Experts of a small language model: 10 layers.
Below are experts of layer 4 (counted from 0) of a mixture-of-experts language model. Rows are named router (the router's row for the expert), down (a neuron's output weights, with its number) and show model dimensions 0-223. Each number is 128 + 32 x the weight over its row's rms, rounded and kept within 0 to 255. Numbers have three digits each.
Before each expert's rows: a language model's description of what the expert responds to. This comes from a sample of Wikipedia text that the model never trained on.

# expert 2
Description: Ordinals and mid-word pieces. Ordinal and ranking adjectives like first, second, last, main, plus mid-word pieces such as it in sanitation, illegitimate.
router:138160134104105108091123144160123119095133132151170152162139119121139079049167145140121136102138109140099095232107156114079022107116133147100201103081173019087095148152130125134150130086089083158084131075177113150121101164209105086091103148101127146135163158109067156082149134130133095086122139116121155126129165118092172154140161138177102196166119124114174127164151128055126146129126097159164144132084104097090132176191117114101127110162163119106123070134085138073136110154141063128146075103118138103187153134130126118117124156104155157165158150100053118119191139178141090177138164125113113105104136178101148115175143129114125169169110085145161134112140100117118132124137
down0:170089196107084163154123129130171090126121137076184154164120145095110100142068134153186098139176152100136140147099180166090191060159151083135164106132190152132111116156084148144092147184162111144109118091146130110156141076179159085169137056118140107122116125144127107128140144124097140160119087106136085120091118092121140079178080181135104131117129108189134132124122111153105115132134103094207110127102176159130078178119137137145165085091163153107135104146077088125155083162048139117170122102104066160098194138115112120199140141126145162125159114090146153123163112147097161147164111174129101125121180174116138139160156101135177060148076082096079130156159084172076072100137
down1:066139137136135101059106156161154129131121136102110106132177112106068126107112060101096166088160057172209142155137071177081127141128138123163107142176138131152129042138095115193077146094099162118128160149129130110125095125117145126125124144113088107077152097129047144155154166082114127122170099142155190144103120074154117135093119146180128121150130091069083108163114152159158098184143119144056152143173155164088119102133093168094095118145130137145140121042211100152117130119109101125133171167117145149155154132126061128085129134125133084129142141192127124097122187111091151118129171108149122119123135173124147125169128072101125171098106183111159168099114102159206199158143
down2:136055132203120160156124067124159109139129143146133098238090130167135141126109094108152197105122110126142092153088139096163179087131176125126123208125129095150162150150172080095144124114080172134161090091139113108049147132151130103129139076144150127081100100146113080128185124134112124157106205087144172113144117112138127119073183158166141101108152138084155075101098180094123096082142142120060149185117097108091135087086118119120058142114124136090131105098095152089148086183151127165160137136103164126109137105150163120109151139151130142094158137156156164164101120127074161155086159051120111079118163214157080135133130105096165162071130113112125104087159152158096109134112
down3:133127137123167173118129152112074122142142118124085111168112118125203150163141113124176096084170094183139117112072144136128118085086125081173134156135076064138082184133135070133162112116092138082117131168160132124144141112141107086216160109143076125147193143185110105189127138093078099133153130174144128164207120148143067067124146168122120091161095191077107127050096134118138120172131103164171095143163121122139097116094131117129157123191099134114143169159167129131161174107110111156175125167124134136106117132121110140100162144137158123107168124084161119144113108171135147140117110082159138072102153195163107203162058082124124146117120093095063156133194156195105139144092
down4:072092128111135099111134169110110111125134099180104133131091195124087120113141089143147134025160154110087112125117112123097172127095130099159145129082115149114112185119161108112123135163135088121126120096150063067131127103136105118113178116128133103132199091112151080171104192166075104159111156146117135209095100062139119157124088142142096143134158128112159108140124099113184133134154092197160179119110115137142137170164128126138129151184188209122077155148071132112124111162155131056137084148073111204154106107161065106140151131156194129103137155142093175138158090123159083120140146162140124167091116129091136156105175149136113135230131175165081090106159092151158128091101
down5:137111094080067131139131070096095065141081141081140122131133141144124140099084115142113146096163190146137117134149119065130141161124113149097099150157055139135095140173113138087116116140148116109130138150174143070076091151142163140157156171115139081091177205133102098159103147129136089112180126094134108181139096103086151090168188122143128135145166116130095148077100091140136137177123106135154110097097132124153073173125183118141116202085103130121133113101147142130160191143045142101147159094173092175090117104112185148165089170138113137157096105136139091172164062114050133131117169132113143137159175126123064168210155164153017134125143131111116153136073098141096142112129
down6:143152156180108157128153147126144125158142191122095091093112083105143210103120096168106120091085091126091169111197126080140124067141129160163113114108127089053119079136155159086137118132103057168107094093094101169149149141089159150105114065186107161139111116146075113126172147161130101117153107174118146170141077085099164137150129107099162109129158097166170136162173130135083152158107117173166085157172080083130113145148140156074116128133109108103119122072136163125084161099111131128129106080128090117145118195094105109153120178140165082146165074145164180087121068126113162129143141140190125131121135121153096098039201115163154083125077139162169158149122104143165056125168
down7:083145153108099133129172119124095089135121049134154107153160153117125130058132099204143119151102145063134156163124158125063120183102147095167182121171199146179079083151092110165088179178140084129076149114103068182137130121077103100079140116118093128127133155100156161117137167110140133103111110125106186166101145115122157097091178159100138127122132148130088116100136178114129110131107092171119113140140136107147239156114146124147044156088123110160154089105071166145107094158133144161098145133116156116195154142129156080119180124136105162098173150138116110179179119106141143138118102072122098129171191114124106144124209166173119102092110170106116135153154111145079056160129
down8:186119151133077113153099140174107156140086075173097094149077108150114224104118113122152154046143141162209087117121139158115120181132109122124142074144079166136109071141172127188142129109138122171088142134108159129147096115173148140143125107177099142116166168121111135159101116135133182140097176105156137105174097128185074114137062171091130145109116148102134135119164132144171142140177063081128149107129069100115085126076135115130121128129127177087102149075182144105082119157109131112145096152097176162174130118137074145072117121159140119076085121139094100095090177110098102146131198149093115129108135084133113137118085111138106127078038091189160193097099146162139175160112

# expert 21
Description: St and inter pieces. The piece st inside words and names such as Bri-st-ol, be-st, in-st-rumental, plus inter, ed endings, first, most.
router:131203081091104124122175080117125118104172123115091153196119151176160097138103176116103163074169138099101086095181144097132066134188120144144171158098152078130148148150123138083179103168107152103135093075128191135153140054135143119206098113132126109176184162150126182102155127139133125090101106106112126122120182090146186141128147113062106148127136096155196113126140041119174171124137170148139150100156150132176130140161127070067115115143115120081117095126143104129087111115121073077117114121173134128163153117059113153150106128168118110136178103199104150098153129167139118133183147107085157112131101112096139077156124098111119119166118131142202155140199141181118130187124
down0:059155150086122174131068139151139214074137054125124182138170086120105098062097146116121156091109068175128145109160099107142130197103072132100142129067093155091097117097104139065139102106093157106156122148079121137098142132140111108121176123107083079147133133181128046103122151075187122081161105130125092172089071143103195088174139138140128132173113087095090151113117093156135123128146104148090143102169090176100196177130085156132169101126173095109181153111157119149106130147181180118104158100102108153158090128098101124187146152107132097094133067126175089152144092086160089149119141096118117166148164143136174115121128123078111110110107151089165072117126102132143104130138
down1:074121109096146163153149061114088073127115111104190152141127152099126137119167079036096101124088112177105083103083149094145142189172184162108115157118153171144156172139086112149143140179163209117109114120189144134124163120140125149170111147133180132112123171123137139125160089116143083083146169138110129157169145172113155155142112169081156149060146160093163113058057062118126150093144089088121121103157147151104183154155158170143127120150133078152133119114169072207106103191100099147118109142135134153146077140092100058137092098086182118116120066128142165123101107151107128118099128169099092125104157152102147142167186084112087106107168133132164131147153101135129079107176
down2:108129112126110110136172182106176122090181087096175138165125120136090110140102097134177149131125124097099153105119165181171158174136128143097156182132139109143111138071113118126184058103176194156102129106087195175165107151150115114136064148171144176141132227083079093150095173157116127086178135137131113122087120083184109162156118103116177186067138169106133127140107135179164129166095111070086183170118135088112118105146110103185098122129193141078148109122121157173131141174174095107205087118146174073135203145118130152117072118092142065129145111140132173124104132120079106084138139143175150162130156162144111125117136103112103157099096105142132131140123106143175086141163
down3:139147103184128142173114123128087121177067078120120142154149104159140180121120165183151174190134134074119203181126131107192117117142094127178139116172105098133085162129123081099104129123142117122109087169085128122097113144158177125110144075177176094138148094130147079132100132152172116153119120167111134117130124112161125124108134107147096127120135140125095107209097124068123138135126068075135119105111187192207134125099185164158153048149150147128182086101129069094167139145112141105162105118106117158077130148135072108142115121124104203116135170116100139138138160093136215091115173103122131116161137090123106088099135170175122122110112055099074120148069173129220156115141
down4:158104156122079117108114105118117133161102146133096158133113126052127163077145150093110165135090142082155085070125184162098072137123149097135142158148162132165136047153156162174131183099138141144182156089104135129132045135063183144124110111117191158167118159144100187093135131112079107078171074099113142141121128114145140117118134120157062111157072152146119054123177145062044123111147136135136188134107104141169163146017133124147125126168102113070127154115114134145102170116128099143048129154137146196118166129137135062139110102126101126115125085141068167111087140087055080118073128148133174130141113137135144147107161106128151158130140127106099171152139114126160134155165
down5:077193161097144088118174084110111110168213128140199160105153168155150080122083152151132133147135167120119153102069144152092156112135131154193163171188141115148151131149103164111155126131102087149110105172140191118151123180159097114135111124089063111169131155157143135144104117163119071118138141084159086141094126087112103100169116115156118137083128123072138163089114138166129158093126217101068182129068127128127083121141121089136118114128102142111078116108118136108113130160115088120072114134061155129190153194126107142174134181147108195069154168131129149138087196170096119199111108143118140124099146162176154157144164086108108079147132146160156159078096103121144198153155
down6:125119142133096155153149127103169214111092150140182137097163185092122126110180148143106156113160118151134110187163167162044096151111163144153180157099134158094142103180125194107150087155053116155127108114143174097182157137150089108171086154130150148144148120098160123241130193144136152157145128106111149163206124144108144081132134160093155216143182132126096135167122113162091181164169074092144075158149107126114141190089117121125167084151105119141103127126111097100128102105096090128154163107087108106081154122135074113134168150135168114081151120164146049148153179129143143139116167113082077116150100093094123163154085088147154112131098145105194115128123099139152136121113
down7:136132128117120162089168080144093118112116133105145102059153143096166122118148049128159184177173061108144139095131145129131132156131165142126165120169100146145113112159089182207148122129126165177130122130084166102170103143094134115130123152139070115169141119120138116212136089075122090135113081138055124148132096093147151116147096234146179142138209126140148105079171153098117135115122091163130155166066141144115087069165142160145065078161179101155115111091148121163141114128076188127174109093112143163131168150151130143169117138187151176101094121139100129162094109146166160188117153172111106129178172134110088117119113116133085138122163134068136153154129186141133139137041
down8:140120139111123086121066135168138150163181127098126182080138125096159110090159083143040155087173153106095127172142146171081111131174124138127167146129131131109150114115094104177148135063150133195136080124100140125120117098125125098124134115178092175143146122152073147140159090199093119119175136063106109147111122133117093081163124134125134141084186136168084201050050092177112134138134137057158162118134143141154097109122145119067149105140118144091107111156132090105152134126138035165111091205110160123096176120113119066157120147163092077044112150092123156122123140112125042110141139118137178181132150124155131099176116117091154115157096152147078139137144114151177141151103

# expert 3
Description: Agent-noun word pieces. Mid-word pieces in biography and career text, such as s in Profes-s-ional, ist in admin-ist-rates, er in Commissioner, ce in Suc-ce-eded.
router:088080111148090195061156093105111083098143172135141145131138126106143097127127109132110096140095118116147107114130106112169082146190138207112137166116174071072145155107133069131129136032064163142142188114087148140145135185162159151137123139122109127109156164146048167117210094127142111088094109132099121176082111148104140156147151123173095164176097058125139073104157108151104134134126145082111158082138070113081130128164059130180099171169144127130107133109139143069164142112172138173173151107152128111152125159108103109137126144170169144138113173115154167092173119154103085133097167167039153121129153123146074121152119079093135086125138159132146121063158116092173151163109
down0:184126192121151166159119103142156124054092159130178118146153110210130097120148150132097103186096107095189193161148137151096157098096133103120147082150163167207109093152162156181105127124183075107098160128157128116128109098137115085144137138141107139112160061154093115188142133132135147242126096171128078104191157141059105132128109094162182119163149102143124143124065098107153114092139177136139111129118171109142130169125076147101178114105138097129106154129137130153163176172155145144108153165176092167095081187117133133133115141118106102149125172144179126110191142134111133155098145146061129161166101145176138096116105108134160104117150193099154115087058111081087133143153
down1:152156165061168116127110126130158152095171115119138099130128167128130144086098035113121170147127100181152082127141162167105201160101082060181092154150136044134173176084147153091113119140123130121143057124127153083161088179151101105145141126110137169140156184160101114113072125079160133122093124108149146131108131132116078111145149157098197144129145071140231092104120137183163183181102089103144174120101134098090102145165138092142070138080143157104125127163086029129159078164107160109125151130138117095168120109133170085069192128107141163118113150114146177156098127092123132110110092110187160069135135134138125138129127094117157115155115152174147147155091161107137124141129
down2:158164160111162094097126128134168116143179142141111141170135129157111107156106109131083163149120078153134122118159136153101073171069138187092140224099104122126150173163145130078129183126107155135107149132164114134124179147119098065131179128131132162108113112160148095122060163107188099121116099125127096145068118104082167100113154165140106036125129160139063139154106085129151163097170165164150148088120123137150218125058102131121089131104111160146101075136163110139178128121151111113084163177170108183099127184138152161145165134134130157115140139080157155144165069082164151096107185054116155132129124126204107105138171135080110109091111136157127063141177086098145090125072
down3:102157049126173101135116102098107145107159130123181073133131082097121146184182130122144162083199096119153146167102119090120114093121076144195089177139121134081126140095107120098079102079079132113114139144114153124169166116177146112143152112116082120140130107125123116100120187128098186067126113153075112146099093109131109129155139141143231102142045067138124171156143142068147135096129125148138120203090085081167090133154118154117090145090108160118100165175158129074177145147095110098115187080179095116156130120116085139114066097155165165100159113126121112105182144128102064117095187115133118142173154114081108157142088129085164133085158128106181106172176148156128129134087
down4:099114144147124113169069132171083107080097142135114140114123176184049180209177163061066079137087180094097156133137125120131142121079113094121123129140150125162138173094117129149092108128114160102119153089138100075099167199129088139118142194081141122088090087161163058145165152115137105134146103138122166125099138078113145130194101128135142086168135143124164148161076138172141104105117120120167101146213087183139153116147140135161104151166107106131149149159108110182101101100114110145161125200159092094164145106128157112154162143145098060092098151150098156149149191148111125150151150199178081145151133121171159129122139070161128117131138150064135138202152108166077144125105
down5:132089109125113160164142144172114112096215133099083078144097150126123143200128107100125109173128110099124157137153176130109127120160123129145165125097156123175107151094140110168126145174117125154142078181176138128150090136181077122082129085181116159180084149136187137097111148204123069145158042138081100079098112154086118105100138116138103130071062115123087140081057122139149084143125172128106132130088152108180187178162163120134140109136137188133104086080138104098134107113096120163095086161080124114066188179130082102099129176086155123081130109119154132118113141157070135186156062121167131130114144169182125108138129105068129172106088098152093159107169101145101118097142
down6:182156174150118117145144144097118093117148139194149076080074191164112107056095078099130163117139101159103144092151152108093142103141075162129160172201094149098130185197158173133104129093047156136127095179106072153130109118156131143085168140139113175132087162152115119157188133122101168155134110178142127166123111037125102138080068130088174146139137152157131112100123122148135107189154133146136169193133123113108108123149146143147113073116117107135142112157151103133147119116176135157130089145113099079117196133124088137097103124099120186169175148076140155092101154142151160078096104076095112108147174155178108097133144139133196151091140107072162063147196100106127149105105
down7:177089124106055094127108070143129164135102210169133158121200152133130140138138116123110138122122120160122113125143051148080128107106119145142134169149140120115105139137105133151076084163114098128173133129121144126059132141130144146153120114156083078170099167143146154131145149082163121212120166152179123144095113139070120142185084179097123082157138124103133159113115158122100124158155122124141111154149110149090161108138106151083093124132080170123138054117091154153086128100081172151113142073131169158088097092173103164106094151106167203133087067162149084132184169134143088203151154019135128157072079175109119123100133131173132187121136080129120108113117097209142135133087
down8:084161077140063121103100179180125126093128174145133107105171057172124136106125126130075098118100133103115116170152182134143143118124096238117088105104074143156179141159090164113159122168123162097127087181156165116106154106164109149082130124092069132140119120117110087106103146053127140104134089163094162173156085148130111156155137147144199095103178153100140096134112173113135107092165130166094114136100130191129104093138125164163076101114096078119095138118142094147131111122159110141120170172177149059143154112079103088186160166051150116143101124168146121095097107099142135169081183167060111155112130139101146051138097113125186137121151168152136107131139124111181184084129